Experts of a small language model.
Size: 8 layers, width 128, vocabulary 8192, 19M parameters.
Experts: 64 GELU neurons an expert, 4 picks a token.
Training: a variant of Adam for the experts, 539M tokens.
Below are experts of layer 4 (counted from 0) of a mixture-of-experts language model. Rows are named router (the router's row for the expert), up (a neuron's input weights, with its number), down (a neuron's output weights, with its number) and show model dimensions 0-127. Each number is 128 + 24 x the weight over its row's rms, rounded and kept within 0 to 255. Numbers have three digits each.
Before each expert's rows: a language model's description of what the expert responds to; "comes after" lists some tokens at least twice as common just before its tokens as in all text. This comes from a sample of Wikipedia text that the model never trained on. Tokens count by the router's weight.

# expert 8
What it handles: Past participles and adjectives after was/is/were, such as released, born, signed, located, awarded, able, often followed by by or to.
comes after: " was", " is", " were", " be", " are", " been"
router:123155129152134126134146136137117128145134104104155126074111128166127165141101121088105107134161134115122164126121176167153122109125148146118102104112125109120152119100145166082127151098175128108149148142108104135141133139090152164076128116126092150136109084164123120145133095092144158090113155092138157152124080095154157135139125089124148181119116141126142105152126150095116154137180
up6:099094155111133136135124143133091116158142163097082099159122132134145166136080132123150124159109092166116103103115136137134143074156111141135144140117119144134137161134153149166098136093156149138149128118072110110092135125131084137154137104130131083166130109161137113147114171071108119102117116128173125113163153132143113127117150083151139112150115135169145188105136088114139125129114
down6:113171103083156123128152162145107107134143122142110096128125129113097123120116112162157165119103128116133148130111122117147110113117173167121119138142129131155113144114090136121131118134093067122119113113108149155149141130136096105155155140131094095144158183082095165138099119096152144155111153120112094126194146120074156124144109105129143154152103139145178095155146138126141075144111
up7:152149133156123121133126147104116192102166120137144173098103104121143126117115123141104094138127132122145141147177111133120107105175112144130088086076101121140138126088164085067109112150144123117143102144085155118146118137162156146117129130103145149100121153142147120144145100081129154129141142125118150124089078076142140128152156127118085147130123126108099099118159175117124108150141
down7:132163122084161124123130117104105113117126100087085103155140094069187121162116116145151136139134116099117093131113112177158120161127141143163118157144122116116130140143126122147081147089172102136147141120121113118136128136094146128096134128104136173161089129123182155122101077145107175139160141151112148134143136145135116145078120128089101155143140076131136127150125153108138148111131
up8:140129110137140122136122125049143153113155071143147139108120150104144110111144180107081154141132129137151152143155107117132106093186138167148091083122124129123153142150130122119094128094119144098104154130110109155143147104136128144119093140138123134093097144124158152144159081113109125128133123128118149169075107101125148180129130072090129120115136096125146131144185125104136121143128
down8:112178132117187114120090094124125127141096110102110166123154147112129140150123113127110122141094097099157103131159151149166138186143114109162114114114138115125140154144133101155065127143160107100121111134148090099121158152114120158125117098089149144162124135150144132119107127160166142113142104154137187142144126133143111128106117136108130146102125085161117094184119107099153141086095
up9:129146107178144119133126152104129129099149094125141141101118128060152115125176116154107099178121124122152141133136102120161100130127141126149094080130153145117141151102125163096114107132112111122097130163147139125138140102106135141139100121149155158167112140162139116152146110163129150129129147121090133135104095100171133140148128104102150120085055099168112137184132109136116088112085
down9:138097143126136103123134122096141095113103100126124129152118109126103104130112127108174111133150127095136147134128117141104116075147159130130111113116129136166139105133104101149097132131092173173118153143116093161132082105126135123133138136173118137100097146150155127145132141139140161195141093216127133130187106146087125144134122131163148124146087087175116103132140131159141109107124
up10:150136110118044069118139151145148156094112097095168066119116129147096129122158129139095126132134159138126087136107141139115155122142162153117162109115107152137130148102159076170134138126110160115103162145104115122113120149125138146120126086107107134161146142152089135123127133119160131119135142119140089139132103146112125111156115123148087122155188131139088186133130140147131129107156
down10:119151124115122080125125111139130130092130120151167101094124157160155125136115116090119138134109102119133155121143091143155134172110099150144101070136113110121115124137158132120141126110107128132108143123133144159131127111159104108123120178146166078157087122148114120097099138177115110116130157160118165110166140128117169132141088132067099124120089160180168114128150145119104125184100
up11:101121141124194099141153091115105124139148110125100150132145134170102134129142129134140128119138124157119125139121097123120086119158134137153110150147152126100111085126143116107081110097121078088116107144137131154113093139144123115110136160175108132111111135134152090125070135114124150110093124141182184183109126115110168084129141121091163154134133128158136090126159129135128114165175
down11:143099148149120131096163158128123153135087159148189138086112128109117165168107120117110132105158142130143102158134124147145130170131094119104144111178094112113116131117144159127131115117122161098106137140072111121066088148092126173113195125093122104125128109144143112125137147123143097079138111113110121099118166130117114121122192129140162145138157134129152120154098131131129115118099
up12:134116089118105065141111148119152158147142103113137115105135149124141134129119118144112136130131108142147145111096150153120140107194123139092131110114061175144116105129121155082117168095105100160157156145089147157143089146132132131124112116115151093142146088120107119156088116119121186132111099120137099177131101119147150163133151109143105130136100111097152134137135176132133083143103
down12:147172137085149144151150150089108103126163132126140106098125144103117133127096096105134119156116138156117138168126114148149077111101147149156131139112127110151154167136169117085168111114082143083134096124125142133115159119129089126135131128147125147128108127087148126149103095147100171128174130072088172119142086112096149144114155083176119106126105126164147126132113148128138120155122
up13:102119134130133119121119152104121096089125136149149124110084104154172160110115152147149113229099166113148118103131108125164125131092184097140118150164151138176135120124134159144121089154092084125135136110097132096130110145101128168143160146129141131134100116136097148130118108118159129106130140097157125125117108143113139075140081136134127133138128104139150140148116126153098146179114
down13:153101105101118113135069136131175162144142115122123185099148137114109115084156160128129111056148087160122114112162152091107145101142139099104144104095080128129146179135137107160144146133142129163137130133143104118139102124142111136149116166095132059140145111114133137099158120113138144147100075160164139132148127124131118098147145127165130126142110106106134168145127118123140120154146
up14:111137077158167137133102148087123161136083108163125149131131103083123139152128138126079135111084106090125100149138171148118101101178127117112119104121116151145142119138188116125141132133163150147123139147124119143109148153156154118139143120126098083110115112128168128149094135121145129118134149104129163126146123102143145167134126098133080127143125139135132148132112073083169096189167
down14:114107153173116121093099122105133138097113113157141136120098152132132121129142140108135127143139093167153114159168131135119160118156158120108081111143148105106116122186124097104164145114146155098125110120156107123109123092112114099142093108139168137090148160150162136146160113115135095166120121139136129102117134173153108159125129122118093161088116178145115141117153080123129144069186
up15:119155084152117085126145162105164172110147093156132121146123109106145114127129073180148124131124141153130095162143112142135128137163106184177126088096127150125146105146145099079125145138150127114085135118109148096157129123099134145100107146097108171149127146152143097105121112109133170119162146110121129146100153109126177130140110113080091154122141120080124151151136106120106130142113
down15:144096141120134126094112157107164115116138129159163116139114153151127096093121120088145112115164124114092095118125147144115134093172130164142094139096136091101125157141099081145117132102144112116115134118099142131162136145068162100138122137112089099113122133114181101179116103150109167171121092196145157143117126138124127138150097126106190139153160128128125118156137117131142145128122
up16:106158100160135155144093131150148149122126138139129135128108131077098142147177100156153134131109134118131089142119167145131148148116116116077138115117081159104150134143162186130144134082139112135156118114130125082134101128124150110116135140103081102126113102169111113162126118136168114118097139128145180113098116111113121180127109125092101133085164138087145160170134078140136137138134
down16:159097157124097107112104174102154131155155181126121125109087135169124120090125160108146086153132125116119109152127131156123112061116204080116151135125104104129122132143187085107147126152157115116167124120130147158119144118125115098112135074135137154116151139143108098161137150122132108181113126155134137117121096165122118110102136110110118092143128120149145166109137118144143121123151
up17:169134102147112089159132149122092149085122116142148095133154154154139116139104114093120102141139122135109144131123095164079115107105145161105139121097156131123135120152130115097134152112129162101132122146120105116125127133105139123158121103141140072135136189133108093154104112112150149105158148116126114106133143102200125075161163169164099156167091142100152131132108096087107122121122
down17:130093133097122119125178150172133104149161124159147130085111143131128126113103130138118098125144097174100139161116131107140147100134153137117147127149143083105154125158145122163153087135095124134132091121086173157133104088145128134144138105145056112117142092157123072145103145109084112097141123104114102107105138111108158150118121147154126141153146137106137155149122155141119108192145
up18:150088113142143129097141108144138135075152099133146182178124143132124115139159128154101114153108127105114130146150139106107152128126123155154149125125120095111116151122113104082108136150169130105120125178119108126093140124108159166111096098119085157132145101182127129138124091120164129114066147129149134104108129096155120108165125171180128147116122138107104165177103149112096142105120
down18:148159182076132152108092110128122101108105109145181100109119098093105089131129126128124131121142085148127087133112088106112125146154108150132124135117145124113107182156159162113105151135175114136179140119141131109119113115129121114117123103090131128090128151140127106124093108149117161151145141200128137125138138140134113162133110124090111130154109159103190133152173148110160151108131
up19:119108129157179139176109142086102176120158134073116159139119135157134123116144115112113141182169150142113140128134123140084087104154151117116116109121101113130152135099099147122111146113117105084164145143109092142122155112121137116173138119104126112112152098146110147115095122141130157111131136131127132149142118105140125117095142143139186129192103145147108094119116137091196090103138
down19:104124099128126136171168123155130134134121134093137132109102133117125107117112112157159151100110183156126177067164168120115124149096127130139139121091117131134108067143132123129098127145066147116114115164120108137115105116090139143159159163134105156143151110106109124138113146111169130100150111123096143182173135057122104107087147118160133142142119133123116112154131138144107145145148
up20:145088080148159068135118122134124139128142086102124120145123157077153150129081123120161102125083168130160091109120166151121136117130093116117096171128124154132102189119085120115140127120118110136155122088123131128155100124147152151126122096126095113105124103130106163126133085121178137123109131135117125122151112169124126152137115150150147113172098136103161097113152131165140174139100
down20:119124112150128121102128111129115135120114111140174076127126141171077129118158092139127128129120118090145103186150095152128116129153097165083125149152112140152127113099102114116131119147150116156100158125157155081115139155174132119117167140131108097134141136099087171148137145149121118161136118125118106129127104147132112107146126108185064081119116147152154108103121142110171169098145
up21:105151088133185130157125125112111122165159073123117102145104143134154140096122178139107113137134138163147148091089127090164098103189151112142132133139106149102146142099127116109141102125128143095133138140075077124123085122139114133148162109136136088123161119141139120139134124104119077147102108122130174152107135161098119169123148115129155160129130159122114112150119147099163150098155
down21:156104141129140114053129132165160115144159147160139181078123140151124143128122129078110110118151081118133137100147193160164121125140145126100107108140132081120121115173147137134137141114117170097138122152143113136128124105092115111072145119097115114159102128126164073150154129153113160118146114120091121128132131142137130108137107118124131142117171141153114098157138149122133119120069
up22:108142108144082135143130150112136169153141141129132105115082155111107132096115165121117114152110125140153137144111164143116171112113127114079100103099112152162136205108138120133147132144122150105145145149075080107123126128178125110122113099151124103105116187137102126168163116124154090125095137121099159126142111090135116122141144123142098128153109132129131065170131123107151141095154
down22:150121123160107127136159108124165174100138124111119137160120149118156125132117108126108123138149122109117127098114130151094145157133096148131145120121125137131088131141125184106107163137105114169196113166111089102121127125122128148094098088161148159142114178150119140151148131088121118104167143122126108084134121137183145119165134156132078163134101136130126107097094123118099151057120

# expert 12
What it handles: Titles and role words after as, was, a or became in biographies, such as Chief, former, Assistant, Deputy, Colonel.
comes after: " as", " was", " a", " became", "),", " served"
router:128126098151140088112134128131163155134137124093158133109135126130119139115114142110129098133151110120141173151158153158128076136118148139113132113098124113110183125093128140123098169096143117128114131146112089076128149110083149147124141142149144159124122110141142125154136106131124156096134167107122176146082100152194166115175124097109121173109091069115099124167116118124165131120139
up6:127165134111139130175127169152139170144103105153136139096131150128141111120091117098158119145142150134132142166135133129161148121124086136145126150106158137121138096149171151167171180097096144139106194182119132134130132110092107143103131132119137098141112099128141126159119137109113129102110099104145125129087157137139174063096141083144120142095107124131099166103118090119126131152114
down6:125143128137123132084162137097138088081127099150161114151150139119133153159099132117134129097144140102115120126122105181134134116098127106096102156113161160116154148141077092113106102108125102172169147119164116182106171132139160134134137090149122148110116127111125109122093139122145155106184095111134127122162112106092141149115115150108109130170165128178098136136084154137097131128142
up7:099140168148162082148143130123151165151131120096166117123127137138121109133102106140145131120083103114154167111155133144134116129142087148162128112112057147088116121105118127125098163141144170123155118107094090089146142142150167118117125112142148141141136121121166181130153119117149128106137148111099153077118091133196144160130169130109106171125125088151141121125130104121155122100126
down7:109120109084142161100091133087133140182107147153114137111083124112111102112098108128132143165146152149132119153093152112130166122128159161121112103137093146122096158145119156137163112081134106135115132139175125107102048160149122134150177136110125119120125145107121177140126076117130143154118141155132153117119146140141066174141121099108133110115116123137114132130121179128132145123156
up8:138126094148127131124134118115121158127141116188154199119152089103137109111146147155124111156131115110120086135165149140128092114141145143111107109122100113101169163103121123144128105127137126102111108133111135120099119104152094109132077139116122141157133158150139167154141093086112096114148126123162116138103107101162144180117108131140106068071152122119145203114133141126154120144127
down8:117125096135150155150134078173136122123152149166115097123123130090131131146130153127116084099100114144088113169148126102113144135145138180145117090153154091096148143122127096147128122142131143159122120113121105113081182154117107155128160121154162079130077157155112150151137111127161104122121106094099111136097169112153114122127151154112121170083122148117149159122118091130156138111095
up9:167161118180134088133135069115118143104123124087133121144160130092154107123130129132142148131121111148150153139153096147122106147136146170102146126102129136145154118112139138081083127117131094125126124130098075114131100126103155154126104132132160175154117154123146158110124126105133193122164165104129139125108123125180169133156104130119139120087106096131149082193130100136131100119117
down9:108071143138127140126112142140113155145131132138121151101114157141101144111140112086160133083229140088102115134095122114163157083150104115095126137139131101126137129113156103139159134089152106101134149145079158151099093126129129168148112130173145121105100141104116099105118137122103104118120115186164135168134083157095131127114120130115141124121138137143126128133133155142142153164131
up10:118126093121064103137149138147183134166076120095160124125120115140103162125100109155142132140107149179122158117156148090152066119117129146129151109123173130111105151112124131141163143124101146152120140072113101108134137160166111162099131108140166082113147088161119114112161139135146080130124173118142155115109104141146093141099137128131138117104136114107144140144133155096132126130118
down10:142122172147121113137143136148132129117170152130132134135107148133119162146108112129112123131143156139119115137115099128117145097094154125170137138151143122130176120115120112127133132130107133170139135095150117147126125114197099138106079106137167128168105095089148146063129126129090170132139108174156083128137090097112106103124127115144117073128087162158153121127096074167135106167131
up11:163113159112145102119141122141115112150091146130113148126179145174125143146148107145134096120138116122105132111139124111146123132134130087123118153124124107074105137143118146109109128119114100083099128113151142110097119151169149134101106136129134125168109063127177089142131125106135124109092091155170104151131150184088165078120118133088165151138111174134134115094167172131158127132128
down11:128096172108088146124133133177161122134084094161135115120144110158105126147121142125080153103124127171090098166148123113145165087145140138116139117137127099121100133124134130166150096142095122135134173192121158142108155103119107108121151108113100111127127154154112131140157118086119136111132113126146071143121168102120144154124155124112084156158121190137117125092130115086150138119148
up12:105132114138163111113104103082146128136118107142154120131160139081184139129153172090060104114104127147103160146092145162157138130114112140116118110141104125131108118109162155153120126064174134142153134151136122134132097107126162129142116130163143114149127168134116093107159138093138167115113137104123127173129162109120156119160105160095130141136095127148089070149151128130118148110150
down12:158170150128137130152117135066150145124153099132123132165130147140145102106137125090168071128141128106105164127134107135126119125095131098091136142141124109151177128146138125142136120123135149161111119127141102162133095138148073091141139116185106128137159113133089112092148171128133104118131121136122102133139105097083165100133089157110141147097152136122106128186137137162147112072095
up13:128137162120136072150156089110172182152109128124148111098121141130105097116118120123109142163090145140137144077109112144129108111139137115158099137140089094183112099142109152068093161144114185100139117108094104156151142151092150108127143127119155104124104130146116144124125150101172134111110125100131149162127143132130163132155097125128124167150124153151104148098158106145128151134168
down13:140109127025149156113165126157113119137139120148111125127108114120110127127160135105146078118150085125139101138129134117084135159131132112159108099095085101132108114131142120132111147143173124113122104132146103121150146126081141089111121139092102104136154127124106148135173107157151146150092146166138157108106148105139115163148115132156103151142117110152171178137150171150128125105158
up14:082140084147106125164137153095107110118183119134148185129167145142148114112109113131138118117103125097147125170120074145130097126114166145161078111126098116090124094142180170170144159075130093123110106120129114115095152139115146109134097111185137149109164123124151142169103107110127131129107109112126162156116139167160131134161140150103119130111122122130109130141122145118124102124142
down14:159147188145142100147107150114168136143102091081113116132090152139125174110126140124129150152114135117137124121127143093073161133135104113120135135146121145144125142179121125108144135137081130134112120124133108118119152144103173152108097099140160080147158116138112118172110127082137104138102129156116159113102107149115083119155162187156173133143128098153121133091122123090120116079127
up15:148157117138120146107125177116108127119090137109141157160147112138096153125051092135144163123142150183123142174134182139070138141166123150125148165123121098120107133100119150115102134119156109097129163126127170183097120104095148130136139121149114144121121079129110116160144093137098172100140134126105124125088149136139111111142123146145130098111108120134124109153161131099170106142117
down15:135158131130109120121121115133142132155127139156144104120125177118136079115124126134121141132117089147155137068139090123105159108127127128119112137122114158109085094132133124099152140110126152125110096142116113128110112127169139157134106087090159092131139112118136112173133167153150153161081115140144101089194121174161091170150093120134155103129178120139104167099133145161150134091145
up16:106137077154153116127096157122156116138136134136111106202093167127103173111119110146119091163138121128129122130144119157095130146106145128149141107138116127078109198080120180106136151106080132109132131109130129124126104112099131136144109118106110150134142072151126130158088136150146140119128146145123161146135097115105121166190113100109136138126135136155119158107127146163094119141097
down16:150158095105101113112125136138135156132143136155143136127117084108145120124135122165160107134176123093173116115140160169176105121073124134132146108057130085109109071163108116145053148141146152109133108120086112115102102166162153117109101129132154111119153127151156125112156133130167151135117122164129143112142130132133145115126109152139155129150141087111118111171142115141114095119124
up17:157125069155156125130123174095114163124102102119181141153116092152142121114134136111114099146129140116112160129185100139131112123142142153142134121137124125150133125154113095138113138090159119132117119113183094110119162091110142116128116100168112109129129122127138137132130098103135156097138162096112139122057154109192122124160127134159155149098118111104160169151151148086164131157108
down17:116055134085145152125111155139151101105137164128115154138144117158141136128123141134091135143126139100101119112139132144130098105138139189140124148136138087127099172100151160103136123135107138111093134088170109177084131146126129121102075111169099113134137140099092115106151125090088133162114114179153125136142135132133135119137148107141128144161124154145167162087143139115157164157097
up18:113112157177157092124107115160107173075135105139137160131086163131125124103121145137129132121137106128169138112174162120096116155152141099135079111129159134111117125156105119142131145108142114125133171081103139112091121120134135155118175137127116139105107163144128111127161071124149107146110111126163131126154134141168160141119107109130095179140122127148136082120079088087107153105136
down18:107130120120109120171128135098125131129163133110117131091111128133161109135143139102130177138152116130121118167109122121128101159129116117141101151109158104114156156129139142189065098115109155114134116109116114124132158106100131114124170151130099141117101101144108137087117128133136140140136119168098132109104144133197087140133152163129119167085132115111134125197143166167089105092077
up19:108173109147122142125138190110140165130133151102171169094122117164082156135116103141122146117159095125109140120163136119120139126143175147113087110104102146135135158156163166135130137097168084131152140144112132132102121110142160129178090122135094143101140079122113124129146078134127125111135087103120136133083131134119152155143166149156100111082120124104120107130144180128151113122150
down19:132193136138150129191069111146097144151123149099097086168152085100143145094111141151124124154097124156147137145147126081099147155099076125107117126145126168112122127147098130103105120118124133142117128146171157160107167130145136114107077124100098127131140120120154147154134137158150134106114108155099124111118143114126071129140140119142123119145097153101121163132083121144122150095152
up20:110152062156155096141148124088128120123178116112176105092130108105168164139138120138101127156124145108177134101101126163157097143175125125139099150064115144097167112113144117112102098098144149103123098177128085133153151088127140125139123116159130144093140150154141158146102133125151157111123155120104130143140095156123139129113154135119122115122104120116099075132115140122102159131135
down20:143095149105146127109108127104084142094126164147122163163138159092109109146127146131134128104152171106127113112111133127141088104131128175064132113175105146128110135132111128118125150167112118153157155135126139145072110117118147135149097139157101106134117111107113108173149101129109150160137099167143134172135160139051132129133122122162134137128109156129148148079130145092151099158098
up21:169140129152096111165133109116167155134101141141168165109120126119095122092097156143072117164142143128140106067156100120120114127144136089105128123135098114139122113122143107109139145148084134131144143142099065100094129121117202129153162124151129083125127115152134128170123126104163115138148129101135148130113128119098152135119161088145118125111171114137100129097140173115110153156095
down21:148123120118101116125116140152146139119097175136140099133132148115124080112074120118140143127139124151140135140123147137113065135158168157085175123147132081141128157117143113131083156156108138103121128091095094145133127163120127131150136110128143131116164127148106122089146102113107160190093166110075131133075146148131109106150146142153107130117121104155169137128146109151134128182089
up22:136152112143106078096142112125167149120169128141139090105096165164128122156130138128126115123137158140127148128146166105110145112120119093183129125123143150104147167086139166090153155150116174115062133144142062117109134130129118141123076124140096134119095138149119153135142116140095135114147103121132164163115099155137134110155132134133125156093063095133169108130133119146151126102107
down22:143148086045149128117143119130099134100096159137147154151128131115126142124141079133112128134109137093146131081135129160139124162162103158069119153088087122151127100147103105142165086121152110155123133104104111111128145141105169111150134121183114133105082123118162131129131150146133090110148151117087119155139140123099094140126135154162120137126121121132125136126156171144132179156100

# expert 26
What it handles: First capital letter of a word opening a paragraph or heading (H in Here, Historic), and markdown table divider rows like |---|---|.
comes after: " (", " \"", ".\n\n", ".", "\n\n", " |\n"
router:160116131149145115147126097136118147147150144112152105115132145127063166087133132149129119105157151158139117116166143154120119140109118072086130105132088131066141122135165131140139157068140120152146147130139090096089127120137140118102165135175104115125145130126137121116125129148168107080119127064136140143130097158102139109177188107118111151120157120126128148113151110146143145143155
up6:150088149132125082148140100114137149159124110145095127138137106151147154118102145144134107157121118126153101114093113137136116084112090180112126096141132132142155131154133143143137154113127195179087117131093144126104133116099136159083121139122069105097074124136106106132125146104105141101114109128182115133134123112119123104139178130131143150160164169104135136117154090144146132101178
down6:078163101128110140134144111137120089130123092125148142102178142132118092152082096141104116118149112123109152121091114162089163148109165136115132154100095117175141110138102141171151122063124142150110122130105139141138128105150111139120179149129107152159109138106144126133135131138084121141152155132076107088096126095128117113100162131120150147176188121152152133138116130131122168127127
up7:135095134134159097174125132105138129164164126139104125131098111155115132122088107145130126131117160091151164115148113168114083137143118132130125112121090119100138082087148137109090130100106122125149149137093128093173159137149148128101121137160130119113102117122150101132108130103157143127141125108129186151132078130121129196163185148139125129114122049113094120122103119136135149149152
down7:116140102086129124115122108143128158160142151149098133142111115094134158160121113158140093120169124122135078126147143143182124148129146096099115118109122102143140137090147180139143115116113107093154123134187132140124122134121126156141148120138087093091100146151153128143172113133109121114144079173100103138096159119067134166137174109124102092140106103136103107137180118133141140139100
up8:125097098135104091189112128160130177168138092155135116110138147135124122145133126125086130127108099146173138109084129162131110158127101120158108160144099131135134142154099099090175182116104129137146106092079121145156112116137168132138134143111150115125134150149145107103139093061133129107160119062110144112121086119148130128121142146171165139127134122111156138146114153120141129120131
down8:080139125120106158174107114152160121150122095156136117124147139103157061145129087137121156126116127129146139165093158147145127157142088093145077130147131164132120107122114115098157106082099134135176098128138141111155150150151124151155102090148136123137114130114136109136136165127119131155151147077144073128140125171097118148127122154117070108119120146164112121130119112102117174142099
up9:153129115167119086159099103113143115119089125127127129098116101104110102128137152151137137146103147139152156146214131170093127142128145095136131094114157123111128134104157107134111116163126141149104150104111116130141138122134143144045129136133153138129140127171088132109113136129178135126135130125129127145117117143147142141143142128110160082134094056136096150170082086097116110110118
down9:128132094123132122096156084119157120147113172107120167109152095142148133198124105166126139143110130100070151106120110130136110133135088136117113139135144160133139120125117117166144064180084092107136139114153153131111148168121117123112151143163123126121102150114111147102128125105121112111136137083129144097097146119116146149137161114183143098140147088172113157121115115167098166123124
up10:124094137127118104192114140153145079142121106116158106154105107147120154097111154169138086121140112113161127122125129154143100125141190115167114137152105144124140149157176096133116116152120110115141088103136101092072146097145108140100142156132127139160114095126123115121151138138148108125165129120126144136100148173101117081167161084148142120144107150098115162149135099131174139128149
down10:119124165136129138150097112135122108129129143079119132140132139104146118125132136149124124124109123133143103126155117124138050084134070146105127121144112140168128142140098131140156112137138137117202135125088171118137090123166129099124121114121164073100125102108111117145117134127119104134101123123093160176193124124112169173171157130109134175116104109149121152125135128169089145118139
up11:142138136143130108147140105077164157155160113113098127132082119085144156133127148201168137098156205102115097108145095135125110142145124094121144097103112148094111113087153111124138116131123143132157176133118138116134112115145126152144120118146129138174110103150170106113149135125126129111133177096180163142118096100114130123177156143126143128095103087124102108112113121132123116131127
down11:130122143090126094123146115172134128124173113152118156097144109125096158175118100124144123115152130119094195136137103165134123137152144133098118096150126116150098112150127143134158158202149101117116118158128130151171127086086136112162141127117119093103110136177147145120143121130117157144083094120147095141118115114114132143091118125155105089077152136164101130133144128095086137129141
up12:162128162134103125124161123080119100150102131122134123120146175157134168144111122118141135129124137180140173117138092214170114130139128104108139125149145134105127117135145134131156130117128133124156143126142114097097103089085128177110161092158143120136131149107179110087109141127183117092115135073129133146124123094131140114131143084119144144112113113117111156108126134093127081166121
down12:136152165101136146135152169134138128136117115135090122129154124119137101132124125127182087148168105104142138116134111098158107121105133122169158098113101138109143176136169090148129101111107091140158148093152136115119141087127136146178152126125144125080109128077139113095157131172090123111119146121164153113113107119177139132147123161124065129107131103159103138154109156104095101129110
up13:125115135110114087116110131132152162109161163131144104124130131142099155127143144109094169114154180126169102141122143092129127135143121154099134134120098097127088138135137132140130105129152116061090100100159094102122134173071170150166137114118130121099094085121155143142155139132147139098124144130134115109108107119092151097156117139109156128118135136166155100154172143166116075120157
down13:124113124079109104161133105111128103085130120111080159114157129145187177107128146120177117089100084152150169163136138135120135100115097128165127112114119121142141115113110094115106130143087149138127115122090151133131125072113138117143150164117116126125148122182149127145134149118114155127112164096138121125089109117164137119137131140142108092144129143156149156129109155154210136106115
up14:167132131150174101140144143149133162147135128128144190097102122099126097138151091110131160115160138122164105129113112129143091117133160160113134101149076109073166129127149114114128151164164136117122180137097123159121174119129163130132115122156118139090129097152145126149118148123112106120138112083139171173106100138109127109133125100118127138130164122140076171127125070140155113114132
down14:116172110125098142107125141094122130086152104148116146121124102131119079144175147119137162143111113153120129089131157090125160113116123138121141121109140133127103154180101135112129152135131136155143125130136129098128150099076120137160135139140165105136130119143118130167131142102186118156117099159132136076166149135071133160126097151166105136133113141093098162146110140136131077062091
up15:117137035125140110134129141108174162123145137145131193091088190098100110123127080146114110138126111143116108118141179108144134115127150146113145133103118133116151178145136136132120172106124114114145154143133147101153110122106165136109102078179157103118096099130127162149103105143153111114125137098140117105118127136140131104156102115163116156150130126135143147118145111114161156152145
down15:161181125101134130128127159148125145123110160165171120124154144139099090137152165115112118116168075108162134118157112100152088120165115122112150079104100091113131158109137098109074161122136134164121138135100119134123141113139150121127121113136144149128135104150088150118126109142138155182105059172090089108151123168104150163142132143141124100120125099109141118138144146130129105114103
up16:111176101152112137174111150123133112104102147168140132133105120136093125155145119189101099136115119121172095151162128150101100099141108104125119145151120126147119140145164136137131110105138119120123105148133095139146102147108157127135139126136108146111156098136123098131157087125156130128097092096161102113166111101127140152183141105161131116182102192102125129082124120142192095123127
down16:155119163155107122210131142092121113110123139123139159134101120134122151129132146161134133140130103116144109131167125074145126173108119146133146134115182133125129139130129122165164124079133123160070145077154121139108107122177082060124137094101128111135138112132128100130121139105132071116107122102124121138116118112155146142128140173101139113174113115111130133155102135092151164134130
up17:145113095151112105124123140125132161165122134148179145162142150127092136105150116204083118123131097141124160154113104188149107112096149093145109085124110116137100135133116099148179147098164108133138143144093126147166141107186172109158112124153117126159158103152111097143140113118105120120126096109112116133118120110142136140144153115120083095159114145151116134156116087115138161128115
down17:156099115137075139158082180146145104142112123153115154169159159125125070123123118137095185108156081139141113140100165105134134160112139156117138167130161107107119115149126142134107122093103108135134145109114138192130080108149161145139116087124100124156105124095101135108119113153113135145149155105175146130143131119106134131128099132153132160119110110124155108097118138149131132134068
up18:159147149140164171145096107091096190128137113095158141092131166135060169142142114133148170131112151118125102100103111103156114128133119128102122109099118107096178134161142150105103126090130134130139152137131116126064115125100116158118149110132128139140169130135131082137133125115101124094140174102147167153109147127133140129177145112144090140103132100144121147110165115159155125125121
down18:136159157093122179131108142167111093124104126135169134118129118111136123146109130119147169100135137122157081105084129116149141171120138145132143099135115105129198068164140116122129150116146128148130143132146134156089105148107139118140100094104134089146141101121130115077120109167112147132144097104109130089184169089103139141146148158132131091129155119149153135093118126121105149165097
up19:114165105170125129137099127116124145133126122124121127099162103146128158099128112114090133120162146124141146150173157126148105094137089091100102093119092136124110126111111159100110135096152122166143136140129128163140139154146115123182151152132125077121116118102128158172126129159133176118136116126109081146131094109135178120125092091091147065098116129135130097133160148087179124128158
down19:118111087154099155139178154127146128142129108141102109093137147122159126115125118106182106146125144139153141119108136133149090142148150121140114163154176158109122132140124097151110114170133123112177097147144155161118106107101103129108081132114157103106175109116084173128154128105169149128144099145128100134106166084121156114084095119110125149130091127090121114150118109131146082101155
up20:129090099114111114152116133136132155125171110142146117118119105159098119109101173147128128126115122123141163152138113135168104115190087168124142167119124158105114150161171115117094140121099153126126097149127055109136103125167169103095147102125136102103127120130178172145165083132125122122138132101102115108138151115102156104136157125161099115141128132116131094140158140165169155121148
down20:144155132156109121150138121100102128123100191090151137128161124138156113136170131158154084102040165112164103135107139124125137141114128151123085100095133130122119100133110101098100149133141144182120133134149163130119139141119158106172138108126137171132155119115108101168165135115124112174162112153123098140147138131091088131148120101140118126077105127146127112151136101095112115126118
up21:138061105118137101142132132131102166151154097141125172140101084126164152105137160172138117121132136150123105143159156139139124129108136112096136138091110099120160132113145098131107163075136093132146182090088142108102089115121167107099154106141129117117141140119174137146167117095150129119157140116145152157105107109132113130134151129114147141141147142049157145126101159137151116142120
down21:153145166140106118146123149123091145122139140126120094162153135157086124108130126140097117110127102147117150140132146148105186164149154146140151124122051070134106136114127115124126151127120148128128143125136140135182133119139121096119147159113080133137130156139086092133165138095150149174159074113097121149111163110110069133147115093119072108127155126119124151150119125144122090140111
up22:159133147159116086148147108111147120146128131172118092088163114122102112129151142170091106132145178135177101058140105137136168134094058112152139098147108121126112112166135113125147126104124142133119108127102083148105120142132156116113102123155117139096147134158150106127140121124112150096117134116148141115143116111102121080153135131163160159176135139115126109104153119130165189137128
down22:101081105139092145168104087129163089137168133089150108117155156145108148124128128148105165096097202094131121116135126109097095139109133119125093123151126134124144114135121156156137146113124106122133103123132104103150149135113124118105165125091134116165123145095115086123151129178112134123182129111119156106132148093102135132149100128153182183131158143132123145097141115112105172112106